config.toml
hidden_size = 256
n_experts = 64
d_shared_expert = 64
init_std_router = 0.0157
vocab_size = 32768
norm = "rmsnorm"
tie_word_embeddings = false
batch_tokens = 131072
Below are experts of layer 3 (counted from 0) of a mixture-of-experts language model. Rows are named router (the router's row for the expert), up (a neuron's input weights, with its number) and show model dimensions 128-255. Each number is 50 + 15 x the weight over its row's rms, rounded and kept within 0 to 99.
Before each expert's rows: "comes after" lists some tokens at least twice as common just before its tokens as in all text. This comes from a sample of Wikipedia text that the model never trained on. Tokens count by the router's weight.

# expert 20
comes after: ",", ".", " in", " In", " January", "In"
router:28 41 40 40 76 49 45 44 52 55 44 56 30 15 33 64 49 61 57 46 39 46 47 58 56 47 51 70 85 30 67 35 58 45 48 44 63 54 12 65 50 79 53 34 34 38 33 33 70 44 48 49 54 37 49 71 70 45 67 51 25 52 75 46 40 09 57 62 22 63 67 40 44 51 33 20 61 39 31 51 26 48 69 43 51 38 61 49 40 51 53 36 37 63 49 36 51 68 48 51 79 30 38 53 33 68 54 66 43 46 48 50 37 77 64 35 57 51 31 52 35 47 72 75 46 82 51 33
up0:45 27 54 50 73 52 35 47 50 45 58 60 43 45 53 68 48 51 74 35 50 60 77 41 44 28 57 62 54 77 51 56 59 43 55 47 32 34 54 67 55 36 62 58 69 31 24 43 63 38 54 45 28 14 44 30 54 29 40 50 34 68 36 47 54 36 57 61 43 36 59 56 27 62 74 29 32 37 67 29 58 38 68 37 55 37 31 37 55 55 44 46 32 20 47 44 43 27 58 70 43 50 51 61 34 41 57 57 56 54 55 76 30 37 58 58 57 42 57 55 49 60 69 57 57 47 53 47
up1:69 33 79 48 59 23 62 32 53 61 43 44 45 28 54 45 48 65 63 50 49 36 52 64 74 51 47 34 63 50 48 39 33 45 66 55 71 22 76 55 58 56 32 45 52 62 61 71 25 58 43 37 25 54 58 47 32 62 43 54 67 60 49 85 65 38 43 60 48 64 44 65 82 44 41 44 22 56 51 29 45 38 36 51 65 46 55 27 60 53 36 62 65 51 15 59 81 32 51 70 55 48 79 61 52 47 29 54 61 51 33 87 42 48 57 40 50 21 49 56 35 56 83 65 56 52 23 48
up2:30 40 42 63 36 57 44 44 49 65 22 49 86 32 48 61 45 59 47 36 65 00 53 44 38 42 39 30 15 40 32 43 44 59 77 51 37 59 72 54 43 63 49 62 58 65 68 38 29 50 50 65 44 35 71 47 58 24 35 39 45 31 59 51 32 63 67 41 50 33 70 21 43 74 32 54 41 39 55 33 42 53 52 49 43 19 60 50 43 57 51 65 43 62 53 64 65 29 79 66 67 60 66 70 40 20 51 51 59 34 72 46 38 55 38 77 43 49 90 52 34 40 30 35 63 58 23 62

# expert 33
comes after: "201", "200", " ", "202", "199", "–"
router:54 72 85 66 73 54 53 36 47 60 60 54 63 41 96 59 51 47 49 62 48 29 51 56 52 29 41 49 62 48 20 59 63 77 39 70 21 59 54 59 44 59 31 42 56 38 15 59 33 51 68 55 48 55 35 68 43 58 18 36 54 36 34 51 56 50 59 51 50 50 65 73 45 09 56 54 45 45 66 49 41 65 73 52 59 72 67 80 51 69 41 61 36 60 50 56 49 20 39 28 55 68 29 50 35 38 68 12 49 50 60 49 61 52 50 53 18 61 39 81 46 45 40 37 33 34 78 32
up0:40 66 32 28 36 32 65 43 45 49 53 48 70 59 52 56 53 76 37 77 43 70 40 61 20 29 47 41 02 59 41 79 30 38 50 39 46 39 45 22 36 70 55 18 21 38 46 58 41 54 69 46 77 84 47 60 50 55 31 58 42 34 52 24 14 55 51 66 53 27 68 48 33 83 41 49 42 55 46 64 49 51 28 69 33 47 41 42 31 17 70 37 35 60 61 65 27 78 50 39 64 31 50 46 41 50 55 42 60 41 66 74 65 47 51 23 45 39 60 71 77 43 51 57 41 68 04 69
up1:22 58 34 49 56 44 33 58 60 39 46 46 49 52 22 76 52 30 52 51 40 30 40 76 38 41 61 49 57 49 62 39 55 54 42 45 23 24 69 39 51 88 60 62 30 29 42 58 34 92 64 52 74 57 49 63 58 83 33 54 31 39 33 37 27 60 24 38 60 42 27 37 45 75 61 51 25 63 61 44 43 67 56 37 53 57 27 49 46 60 81 52 39 47 48 76 50 29 70 51 70 43 44 53 28 41 76 44 54 35 43 73 42 42 70 60 58 74 30 52 50 56 47 63 36 37 29 65
up2:47 61 48 38 43 41 18 56 51 74 41 26 53 25 49 36 15 52 53 55 35 69 50 49 75 42 61 42 71 33 56 66 55 63 61 56 40 52 46 56 58 52 35 48 60 61 65 55 12 62 57 88 35 41 29 22 54 61 28 44 47 20 49 61 42 42 35 50 57 72 57 50 70 47 25 59 52 64 29 38 59 39 72 62 40 44 45 64 29 32 81 64 48 53 65 36 42 41 40 36 64 65 49 27 49 55 66 54 50 56 23 43 49 53 12 70 69 54 31 52 28 46 35 84 52 52 89 50

# expert 27
comes after: "\n", " |", ")\n", "-", ":", " /"
router:57 58 59 39 99 69 31 44 34 62 77 52 47 45 73 33 15 73 48 44 52 70 61 65 47 56 51 40 65 69 46 45 61 54 52 78 70 45 69 68 43 30 15 56 66 51 63 52 63 36 51 66 25 65 22 72 48 43 52 70 54 55 44 47 66 45 77 47 52 39 38 50 38 38 35 68 65 47 39 33 55 40 48 50 58 32 42 64 59 33 36 58 34 53 44 34 52 53 47 44 29 39 39 72 46 64 51 42 37 71 48 36 73 70 56 12 81 36 52 57 30 59 56 61 46 46 59 48
up0:68 57 43 63 45 58 66 54 68 29 48 55 42 34 43 53 50 49 44 19 82 50 61 52 44 39 61 43 49 53 83 30 40 53 52 29 39 52 29 58 55 59 61 65 46 81 58 53 57 45 52 70 50 36 33 85 60 54 31 59 49 76 46 50 51 48 86 57 64 41 32 66 47 58 47 33 21 37 28 64 56 44 50 50 46 53 49 33 54 39 50 63 69 36 70 87 27 56 63 17 61 38 50 49 43 65 61 53 18 31 58 80 33 39 56 49 54 16 67 44 48 51 41 49 31 47 62 60
up1:55 57 36 34 58 40 45 67 60 67 38 45 48 71 39 43 47 38 59 33 43 28 33 53 11 54 59 56 58 42 70 42 58 55 51 51 59 40 00 54 71 46 52 16 59 78 51 35 68 34 61 32 63 57 53 63 57 55 45 64 49 53 36 31 57 14 53 61 58 56 42 70 81 58 72 55 51 41 67 62 47 56 69 59 67 77 28 54 40 56 76 64 54 27 31 44 38 60 81 71 62 54 60 55 54 59 50 77 39 31 62 53 65 48 20 70 61 67 47 37 60 85 56 22 52 30 71 42
up2:59 61 56 54 46 47 49 38 56 43 54 63 50 56 61 37 39 43 51 61 37 20 47 59 43 41 35 62 78 39 71 40 19 36 50 47 80 45 51 51 48 61 32 43 33 45 75 51 53 36 37 51 39 43 33 65 49 75 70 70 93 39 60 37 46 32 44 57 77 91 66 47 66 54 30 50 55 46 65 59 44 54 75 98 45 65 44 74 38 71 39 66 22 60 73 60 58 56 67 60 66 51 50 42 46 47 51 29 51 46 56 24 42 24 47 39 54 74 63 45 61 70 26 22 44 37 39 59

# expert 63
comes after: "\n", ")\n", " |\n", " such", "==\n", ".\n"
router:50 49 32 47 31 62 50 51 56 32 55 64 60 52 31 51 73 72 34 48 47 68 67 68 56 47 55 28 72 41 57 63 37 40 30 51 40 14 75 52 60 68 15 13 58 53 41 27 47 55 37 68 78 35 45 81 38 33 60 61 57 46 65 48 52 43 50 65 45 61 57 63 54 47 32 60 26 58 44 61 57 51 36 54 69 25 56 48 40 51 38 17 25 55 44 74 67 64 34 53 79 66 65 23 40 16 60 72 53 68 45 46 66 18 48 64 65 31 52 28 21 64 65 51 69 55 37 50
up0:57 39 43 73 40 47 59 53 58 40 63 64 61 48 39 35 50 57 56 73 55 49 67 31 58 19 72 56 39 45 60 44 39 40 65 15 45 53 56 47 47 55 63 70 41 55 50 48 61 48 36 47 47 42 58 48 68 59 61 53 25 58 46 71 29 59 50 55 34 47 25 65 79 75 27 64 57 23 50 68 66 64 64 75 23 17 42 31 46 47 40 52 45 25 61 67 17 71 55 62 63 58 34 43 43 68 60 60 56 30 50 62 27 70 33 49 40 49 56 41 60 53 43 33 40 80 34 65
up1:72 70 33 50 34 38 48 40 54 06 39 76 27 42 44 58 72 66 63 59 58 42 28 70 71 59 75 43 64 61 35 59 61 75 82 51 32 53 39 34 41 57 44 78 47 64 41 37 11 59 25 46 63 55 84 66 37 69 45 71 76 30 50 63 52 56 58 44 33 51 30 64 74 52 63 60 32 64 17 36 53 60 55 75 50 50 59 64 41 59 52 47 34 39 39 54 25 53 35 31 50 45 52 96 31 80 42 51 58 65 73 70 74 59 26 74 49 65 45 62 49 76 60 76 43 40 45 59
up2:54 60 49 45 42 61 44 42 46 49 52 40 44 43 54 62 56 34 56 40 66 48 65 38 47 59 60 48 29 66 54 50 55 39 25 56 42 61 55 11 48 48 57 66 31 78 38 68 46 35 56 40 56 46 59 73 50 29 42 38 47 84 71 56 70 36 75 54 67 49 24 34 64 32 34 46 41 63 28 52 35 50 33 51 55 35 47 59 64 45 56 48 36 33 69 76 46 79 37 39 43 79 45 63 49 50 47 46 42 26 33 53 40 40 51 36 84 55 65 68 49 51 61 29 48 65 79 66

# expert 35
comes after: " the", " of", ".\n\n", "-", "==", " in"
router:53 49 60 67 87 41 48 42 65 38 52 58 28 43 42 44 60 51 38 53 41 55 42 34 57 77 53 39 39 47 21 45 56 45 42 33 57 26 56 41 36 53 27 63 47 42 60 49 57 55 58 72 39 38 46 55 56 35 05 43 57 53 44 60 66 75 52 26 71 73 45 47 44 50 17 56 33 65 54 53 78 61 56 58 65 41 53 53 39 51 43 71 43 39 32 80 39 51 88 46 48 60 58 72 79 19 76 44 36 45 41 59 45 75 52 57 42 71 57 33 57 44 77 40 47 59 38 45
up0:45 71 85 43 43 34 65 52 53 35 43 49 61 62 25 58 36 29 66 43 42 33 48 46 69 43 60 59 51 36 54 36 32 16 78 59 37 75 74 43 43 52 42 45 58 52 78 74 24 56 33 58 38 33 29 49 32 44 55 54 47 68 66 69 76 44 37 63 51 84 44 43 57 71 50 71 23 44 48 28 63 64 51 65 54 37 62 40 31 74 78 52 50 33 60 55 41 46 53 61 52 34 41 44 40 47 25 39 38 47 25 60 23 29 68 48 26 33 64 28 68 54 69 67 56 72 33 30
up1:76 55 46 27 58 42 32 55 99 38 36 56 63 55 32 51 48 48 57 37 89 51 57 27 75 61 29 19 53 34 57 61 60 65 74 46 32 48 61 72 25 32 55 70 72 58 46 49 68 54 42 49 40 50 48 74 66 37 51 70 51 74 59 33 53 32 34 33 54 60 87 59 26 63 91 33 65 53 47 55 55 37 79 36 54 43 61 36 19 23 55 62 34 55 50 59 61 53 26 63 41 54 45 57 56 58 62 58 50 56 31 26 61 52 56 57 42 69 64 51 46 58 47 49 55 14 65 39
up2:63 34 30 45 52 56 46 18 82 68 63 75 47 57 51 42 80 53 53 41 38 66 63 40 37 39 64 40 54 40 69 41 44 13 47 92 47 71 58 29 16 63 60 50 37 54 49 56 64 26 82 52 59 28 42 51 36 44 25 73 53 41 51 52 23 60 58 39 52 41 49 44 26 71 18 57 52 51 18 54 57 45 41 37 45 33 22 31 44 88 35 41 78 63 24 60 85 57 62 40 59 52 62 63 42 27 53 90 27 42 59 76 47 20 45 56 58 77 44 36 50 44 58 41 46 35 55 67

# expert 22
comes after: " of", ".", " in", ",", " and", " to"
router:56 51 60 66 70 45 46 66 37 37 88 72 47 66 52 32 25 57 19 37 52 54 62 78 51 58 72 39 74 46 50 53 39 51 70 58 33 49 39 44 66 64 49 38 56 35 82 30 66 62 48 45 61 47 39 29 39 56 38 56 31 57 65 46 37 22 80 17 36 65 70 62 27 66 43 23 45 45 46 70 74 38 50 68 42 47 64 27 42 34 59 48 65 28 26 61 43 28 79 51 69 50 31 39 68 66 84 30 49 52 79 40 61 50 49 37 53 34 38 52 37 36 58 73 55 87 63 68
up0:47 58 55 47 54 38 77 60 44 80 49 15 36 55 41 31 49 46 55 48 16 48 42 36 36 32 23 50 33 47 49 14 61 70 63 35 27 02 47 64 34 52 42 64 51 36 77 45 47 43 36 49 62 26 73 35 52 41 32 40 66 69 63 47 53 16 32 53 65 56 44 71 78 57 20 31 57 59 66 61 75 54 38 54 25 49 36 28 54 52 45 44 50 73 33 51 45 65 66 38 59 75 82 58 60 47 32 45 42 46 59 82 54 64 07 42 47 42 23 47 52 52 25 50 37 43 50 31
up1:54 49 51 29 65 55 74 69 30 72 43 53 44 33 43 61 54 59 56 55 38 64 48 54 60 30 40 71 53 52 70 60 53 54 62 45 47 24 53 43 40 50 60 41 44 40 53 56 73 60 35 39 60 62 48 71 44 47 48 55 62 52 60 67 42 48 49 44 42 68 44 27 79 55 67 41 55 35 66 83 43 35 63 47 48 66 35 53 43 54 49 33 51 42 42 29 46 81 53 88 24 60 62 56 57 49 20 61 48 67 60 42 89 43 26 45 72 75 44 41 91 57 57 35 69 48 40 47
up2:59 62 51 37 63 65 26 84 71 66 35 29 59 72 43 73 52 57 50 56 43 57 36 46 47 56 31 29 58 65 72 44 63 47 62 59 66 63 40 42 70 47 41 53 58 33 19 49 27 54 54 36 57 43 36 72 45 59 40 29 62 47 29 57 51 61 67 38 54 41 37 52 53 53 42 38 62 56 25 64 39 50 57 50 54 43 54 62 43 77 67 66 50 32 66 55 41 63 54 39 78 25 46 52 57 21 75 57 65 74 56 53 60 35 63 62 44 69 63 55 59 51 63 42 77 17 65 44

# expert 47
comes after: "\n", " |\n", ".\n\n", ")", ")\n", " |\n\n"
router:47 52 22 47 70 48 41 56 39 45 80 58 37 58 53 60 27 70 70 69 65 62 64 48 71 71 55 56 40 49 26 68 99 48 59 69 49 74 44 56 33 55 81 83 28 50 55 72 62 39 43 44 88 42 50 57 27 66 35 84 42 59 56 46 60 38 38 41 58 39 59 54 31 25 65 64 77 46 65 28 68 70 42 35 48 41 61 48 55 64 67 51 59 77 52 25 41 37 66 40 49 19 20 40 51 56 46 43 43 45 38 44 61 67 34 53 52 48 41 42 24 56 74 37 27 29 56 41
up1:25 48 37 58 49 70 41 31 63 37 58 16 54 74 69 49 66 30 41 76 51 44 49 32 62 50 80 14 29 69 83 40 34 46 43 51 52 45 63 45 56 52 46 39 50 31 59 32 45 65 43 42 57 54 28 55 57 41 80 53 57 77 61 64 36 63 27 42 54 78 47 47 41 73 41 38 71 99 67 65 69 47 43 58 26 18 61 43 25 56 71 30 55 49 49 30 67 63 63 77 20 55 62 48 40 43 58 54 35 30 54 27 32 62 46 21 59 23 61 51 74 56 54 65 48 61 32 47
up2:45 25 33 49 44 33 54 41 53 44 22 65 59 42 57 61 73 72 67 58 55 59 65 60 48 54 75 41 42 20 50 76 61 34 69 23 64 38 27 61 73 66 45 47 51 50 39 47 66 83 60 34 51 75 41 46 79 76 61 68 46 53 60 45 67 57 49 51 68 42 48 75 45 50 27 44 66 30 58 44 68 25 29 54 55 56 31 63 68 60 66 36 65 65 52 48 60 58 31 54 34 71 87 34 40 52 75 41 53 67 58 49 81 62 48 58 52 57 16 41 40 47 66 45 54 42 48 54
up3:28 26 40 38 53 38 81 42 49 67 35 29 34 49 41 35 61 35 68 47 44 42 54 27 27 29 32 44 65 56 37 46 41 34 48 43 34 76 35 48 59 58 42 39 52 57 60 65 38 34 49 36 55 67 61 36 77 39 49 53 60 60 57 33 45 54 49 79 49 68 85 49 64 47 32 67 47 56 53 70 37 43 68 58 60 40 65 15 43 57 50 18 53 28 57 40 35 31 44 64 47 36 76 52 68 66 86 24 56 47 62 50 41 50 35 38 58 47 23 43 54 49 69 36 47 61 47 51

# expert 9
comes after: "201", "200", " ", "202", "199", "198"
router:18 43 61 85 35 45 72 43 61 62 69 59 52 34 78 56 42 51 49 54 59 65 73 53 59 28 71 65 28 75 53 43 64 56 36 58 49 32 48 58 57 35 64 32 44 37 37 74 56 47 62 41 27 34 41 40 39 24 57 50 47 56 35 67 79 56 32 54 50 84 68 87 59 36 49 59 67 38 54 48 39 55 51 52 70 61 51 56 34 53 66 40 41 57 46 56 51 47 54 45 53 63 38 54 55 58 29 65 34 39 46 40 64 17 37 25 47 18 48 49 50 33 39 44 27 67 80 16
up0:82 51 50 66 61 48 47 58 67 39 32 45 51 52 29 23 64 27 41 45 62 43 57 51 36 54 38 47 38 44 42 47 82 50 66 52 36 46 46 22 34 44 71 63 62 40 74 37 80 52 53 56 55 65 68 33 54 54 45 50 46 73 50 33 57 59 59 44 72 41 48 55 49 36 63 39 68 32 77 47 78 38 18 43 43 52 44 57 18 44 25 59 28 62 39 59 41 77 32 63 53 54 56 32 24 36 59 77 56 83 51 39 75 54 59 60 74 47 40 49 38 39 45 40 83 43 61 34
up1:71 44 26 66 51 17 48 25 50 40 44 60 47 54 60 58 63 56 54 60 58 38 39 52 79 59 54 52 45 23 63 88 51 75 67 40 61 55 40 22 58 79 78 50 25 61 79 42 39 56 31 57 43 34 54 60 53 55 35 40 50 83 72 64 61 56 34 57 68 48 52 34 38 32 70 39 70 67 45 29 63 31 71 63 63 40 58 31 60 25 54 50 44 48 52 60 36 31 51 51 35 58 59 62 69 35 55 56 55 62 66 41 47 62 59 30 55 37 93 26 43 41 50 39 45 42 35 34
up2:56 68 62 51 58 49 36 41 58 13 40 33 46 66 51 38 39 58 94 40 70 75 63 53 49 48 53 32 43 39 37 66 36 62 62 52 30 39 51 08 36 59 29 36 70 47 45 71 48 59 27 53 60 73 67 56 44 61 29 45 45 36 77 29 44 51 55 33 40 47 63 68 41 32 42 81 83 62 63 63 41 72 56 50 44 34 42 56 46 28 66 51 41 37 29 60 48 30 56 52 42 62 54 47 17 51 38 49 68 63 42 47 56 49 64 50 75 72 71 43 49 41 69 67 62 64 59 47

# expert 29
comes after: " ", "–", " (", " University", " County", "″N"
router:41 63 58 43 59 56 84 46 40 33 40 26 55 46 55 67 50 30 51 33 40 68 60 55 44 51 32 34 56 83 26 43 31 19 52 62 41 60 16 34 88 48 58 39 61 38 38 41 30 50 79 33 55 84 59 50 34 38 43 40 61 58 71 20 47 58 36 69 55 61 64 41 66 53 63 42 37 46 68 49 31 34 58 68 57 34 41 13 64 38 59 55 37 58 34 31 47 28 39 51 61 47 23 55 42 46 65 49 40 41 68 66 53 34 81 51 75 35 64 53 56 40 71 55 58 49 63 56
up0:66 50 41 44 61 52 58 20 59 42 63 37 43 88 41 21 57 55 52 39 47 67 41 58 20 37 47 47 55 26 63 57 26 41 60 42 30 42 76 40 67 67 66 30 41 52 45 61 64 54 58 65 67 38 52 48 68 61 17 32 40 48 39 63 55 38 56 58 68 55 30 68 43 63 45 62 65 48 57 42 61 75 48 62 27 33 65 48 60 36 40 58 21 45 44 72 35 23 44 23 54 64 55 43 48 52 35 19 41 45 56 95 67 49 67 41 70 33 58 24 58 40 37 54 40 46 66 59
up1:35 33 66 28 78 63 30 49 44 71 48 34 61 42 66 36 55 22 57 57 30 33 21 44 59 42 52 45 88 59 51 47 41 32 50 56 62 62 46 42 60 89 33 65 64 74 46 55 41 37 50 39 48 53 48 40 50 54 58 61 62 60 57 55 74 48 66 39 60 61 36 40 62 70 51 41 56 29 37 55 39 42 60 44 33 22 29 70 56 56 55 79 42 18 82 46 60 75 79 49 48 24 61 56 57 36 68 51 33 27 24 37 31 52 44 31 51 61 53 54 15 46 33 55 64 42 73 40
up2:42 72 48 44 14 21 56 59 54 51 29 53 33 38 37 68 45 47 45 68 63 24 41 51 55 46 36 51 36 50 44 57 61 70 54 46 53 54 78 59 39 35 24 50 21 39 32 27 28 81 69 43 53 45 33 55 77 57 60 36 50 28 65 52 33 55 61 62 35 45 66 57 51 66 56 40 76 54 47 75 40 41 50 32 42 48 93 46 61 27 43 34 64 71 79 29 40 40 33 44 23 90 69 25 47 66 51 33 43 79 71 61 26 52 32 60 39 24 48 54 42 38 34 47 34 39 49 54

# expert 42
comes after: "-", " \"", " (", ":", " and", "|"
router:71 31 63 66 61 36 64 61 99 60 57 56 56 45 61 56 67 25 48 79 51 35 54 22 27 58 67 49 40 83 57 56 45 38 46 43 56 58 87 32 42 23 30 45 72 56 15 46 58 40 46 48 25 61 62 62 49 44 37 46 50 58 58 54 41 60 51 47 53 34 57 60 32 54 29 57 21 63 73 54 56 23 34 24 39 41 52 38 49 56 45 58 43 56 30 51 39 64 47 34 29 43 76 63 46 63 75 66 79 63 52 34 36 73 27 46 37 64 55 72 48 46 43 55 79 56 81 47
up0:68 20 65 59 21 28 67 24 40 69 70 44 34 37 40 78 52 55 28 57 59 35 48 39 58 53 49 50 63 71 53 34 52 48 73 54 59 48 72 29 56 82 39 62 55 49 68 41 22 45 48 58 48 24 37 26 41 57 57 53 84 44 46 79 64 31 38 56 61 58 37 57 49 34 43 47 37 75 58 51 60 38 36 68 63 42 59 29 75 59 72 48 53 45 66 37 45 68 41 47 55 64 52 57 32 60 32 74 55 50 53 36 28 59 64 86 22 42 53 55 59 54 46 48 31 45 48 45
up1:52 30 30 51 30 49 42 32 64 69 49 44 44 51 24 20 25 61 53 19 74 53 59 55 54 84 33 54 34 33 36 33 54 58 51 43 50 49 57 33 47 50 30 40 59 57 50 35 49 71 39 49 64 49 42 63 39 44 80 61 73 38 50 54 58 61 46 43 67 57 40 53 51 30 69 12 40 41 50 44 54 54 57 71 33 44 53 55 52 46 17 35 40 39 48 61 29 57 42 54 49 76 69 69 50 30 33 45 55 38 47 32 61 39 88 44 50 51 39 58 39 38 36 74 55 26 52 34
up2:26 64 48 47 39 37 38 32 67 59 72 43 55 30 63 68 49 43 60 39 66 62 72 42 44 69 62 54 46 37 35 48 68 67 65 76 47 60 50 42 62 71 62 52 46 75 42 29 29 50 49 61 43 65 52 66 50 51 64 57 72 37 56 71 96 44 49 44 62 55 73 65 40 51 67 41 18 36 28 57 68 42 73 41 55 50 71 44 77 52 34 18 33 59 34 57 39 48 44 58 53 12 73 46 68 55 56 45 37 55 29 59 30 26 81 44 42 69 54 39 45 63 53 53 53 50 51 60

# expert 61
comes after: ",", " to", " not", " be", " that", " was"
router:34 35 27 29 37 47 36 37 27 67 28 64 18 34 26 36 50 60 37 17 55 47 23 45 36 51 17 66 22 30 64 82 59 53 49 28 12 55 51 44 42 67 43 63 74 69 66 40 17 48 25 26 68 44 53 72 49 77 50 42 73 49 58 26 43 51 42 64 56 36 35 49 64 70 65 40 47 69 60 83 49 58 52 49 43 60 63 53 50 48 47 44 65 49 64 98 55 80 35 48 54 44 96 41 28 42 42 58 64 49 74 24 49 32 39 58 55 49 39 58 82 63 40 42 71 30 41 51
up1:47 32 61 57 63 48 85 65 69 62 19 40 38 47 61 34 59 50 56 26 35 32 66 57 37 72 49 38 64 50 46 48 49 57 48 35 45 52 38 55 58 46 47 36 66 34 39 56 21 29 29 37 39 45 65 57 35 68 71 44 20 45 68 45 66 55 52 57 72 62 44 53 61 72 35 60 51 59 59 80 50 46 65 59 36 48 48 49 47 86 55 39 67 59 34 47 81 59 73 80 23 31 64 43 39 67 31 48 36 56 25 37 55 45 58 55 71 53 47 26 93 65 83 67 48 21 35 52
up2:65 70 63 52 61 60 63 45 40 54 51 69 22 64 55 54 44 70 53 54 48 51 52 33 29 66 79 66 57 86 24 24 26 52 68 38 46 42 08 52 54 58 36 28 57 63 66 55 79 40 68 35 46 48 54 50 55 37 56 27 42 41 55 57 49 45 68 70 35 45 32 53 23 57 37 42 46 36 34 46 58 39 49 42 72 58 76 56 61 60 37 39 63 32 58 37 47 37 53 52 47 68 44 68 46 82 64 37 63 74 61 68 25 72 57 54 15 33 64 37 36 58 35 36 57 57 59 49
up3:35 57 55 49 56 67 53 37 50 67 34 48 51 31 52 34 65 40 42 35 34 41 61 57 63 64 39 62 72 15 53 49 53 46 43 58 58 51 35 30 60 49 38 24 83 54 65 31 27 55 99 28 56 58 44 55 60 30 66 41 71 30 32 62 30 84 68 44 66 61 47 54 48 42 46 61 04 65 46 36 34 38 38 59 42 40 61 73 33 52 43 64 32 32 40 47 69 59 38 48 67 23 53 30 40 39 41 51 44 46 51 38 48 47 73 49 52 63 60 46 81 67 34 42 38 52 57 02

# expert 16
comes after: " |", " the", " of", ":", "-", " in"
router:47 32 59 39 79 42 34 55 49 45 15 67 65 61 61 46 38 37 59 42 45 34 41 46 35 68 26 39 56 68 42 38 53 54 28 24 63 37 57 18 65 46 10 30 62 58 33 55 52 41 51 38 30 38 75 46 51 63 45 38 60 40 57 34 32 54 17 42 62 83 54 40 55 55 41 40 48 60 64 52 43 40 47 54 67 23 51 39 56 26 60 67 63 48 74 21 66 31 50 47 29 54 31 67 71 65 86 31 33 46 47 87 38 59 62 62 68 49 39 62 55 40 57 44 50 57 58 20
up0:50 78 55 29 65 73 58 46 44 54 51 50 31 60 47 23 59 50 52 38 48 48 41 47 59 12 57 62 62 24 47 32 68 54 57 58 39 46 64 68 32 60 64 60 53 47 66 83 61 82 88 51 57 93 48 65 62 46 43 86 43 57 47 66 40 65 33 65 38 39 72 55 61 55 53 32 77 49 46 47 60 77 47 77 48 67 61 47 49 43 65 42 64 42 22 47 50 67 54 62 53 26 54 57 45 46 34 37 59 66 49 70 56 58 43 52 34 35 55 63 57 54 46 48 32 46 39 94
up1:26 61 42 36 49 48 59 44 47 61 58 46 32 59 59 31 60 60 55 45 36 42 39 59 40 54 58 62 38 48 50 66 31 59 99 49 49 40 38 37 63 57 57 27 54 63 53 59 32 40 35 84 88 24 48 52 59 59 31 62 32 09 80 32 42 46 50 70 67 52 66 49 43 85 58 51 19 30 22 57 39 44 74 49 52 41 58 63 23 37 44 54 50 52 60 97 48 52 54 75 75 66 64 46 50 65 50 55 68 26 49 48 41 57 64 57 35 73 24 61 31 52 37 70 51 38 62 72
up2:52 71 73 42 46 28 33 36 33 60 47 60 19 36 30 32 81 67 63 34 70 26 40 53 49 57 50 45 57 30 67 60 68 68 09 48 17 36 48 37 49 37 59 64 37 39 61 54 54 64 61 58 46 45 53 32 66 37 33 52 21 46 53 40 48 54 44 79 69 64 59 59 23 35 50 71 40 56 39 32 49 13 39 18 38 41 40 55 65 23 28 41 54 52 35 46 43 39 15 41 57 71 41 49 50 49 46 42 42 64 63 63 72 64 47 68 76 30 62 31 31 64 30 46 64 56 42 35

# expert 7
comes after: " ", " (", " a", " $", " number", " than"
router:68 55 50 41 66 63 59 50 34 59 41 52 70 49 50 56 34 45 67 52 55 48 50 77 54 72 86 27 46 27 54 51 63 53 74 62 35 23 46 63 44 33 66 50 34 58 55 40 49 34 52 30 42 48 79 13 32 46 41 33 51 51 30 56 27 57 48 55 52 69 40 64 65 38 56 46 74 77 49 54 66 52 67 50 35 55 78 42 53 41 77 48 66 49 64 64 69 54 27 35 57 81 29 46 57 68 42 33 52 54 49 34 50 71 50 40 51 53 68 57 28 31 53 53 64 78 68 45
up0:41 26 49 82 32 64 45 67 29 42 32 47 57 55 28 47 46 45 41 19 37 52 65 63 38 56 29 64 52 33 48 35 46 57 54 68 41 24 22 42 76 81 54 65 65 66 69 79 46 36 43 35 77 66 48 51 50 62 46 43 54 65 51 45 72 42 50 84 36 59 64 32 44 42 53 53 53 42 79 73 64 42 69 54 45 69 10 44 38 61 34 28 69 37 61 74 50 60 49 60 48 47 37 51 38 52 41 59 53 71 77 49 53 53 54 41 36 72 54 30 55 36 57 24 10 57 58 54
up1:72 70 43 78 36 28 36 36 68 67 53 58 35 45 51 24 32 46 51 70 30 81 43 59 37 64 44 65 67 39 38 21 66 67 41 41 55 63 39 42 51 54 45 67 44 30 52 81 66 51 72 50 41 64 45 41 71 37 37 43 48 68 76 41 45 66 73 39 40 61 69 66 65 50 39 23 77 38 68 46 42 23 31 25 41 54 54 39 64 54 36 54 15 57 63 34 27 57 33 37 20 52 59 37 41 33 42 49 56 61 46 52 62 44 34 51 45 28 13 15 75 61 57 58 67 54 57 71
up2:55 44 39 55 46 54 61 76 53 44 38 53 27 85 42 49 73 37 55 19 84 24 49 66 23 77 33 55 68 36 62 59 65 59 37 64 34 34 44 27 34 29 47 55 48 46 56 53 55 57 32 93 55 51 59 78 61 65 57 24 35 59 80 21 30 69 58 36 42 62 36 42 46 49 57 62 39 28 71 63 62 72 45 43 53 59 45 58 55 18 46 36 66 10 78 48 48 84 44 31 61 42 47 40 52 46 46 27 45 56 51 51 65 60 37 67 47 57 39 22 73 56 54 42 62 52 63 46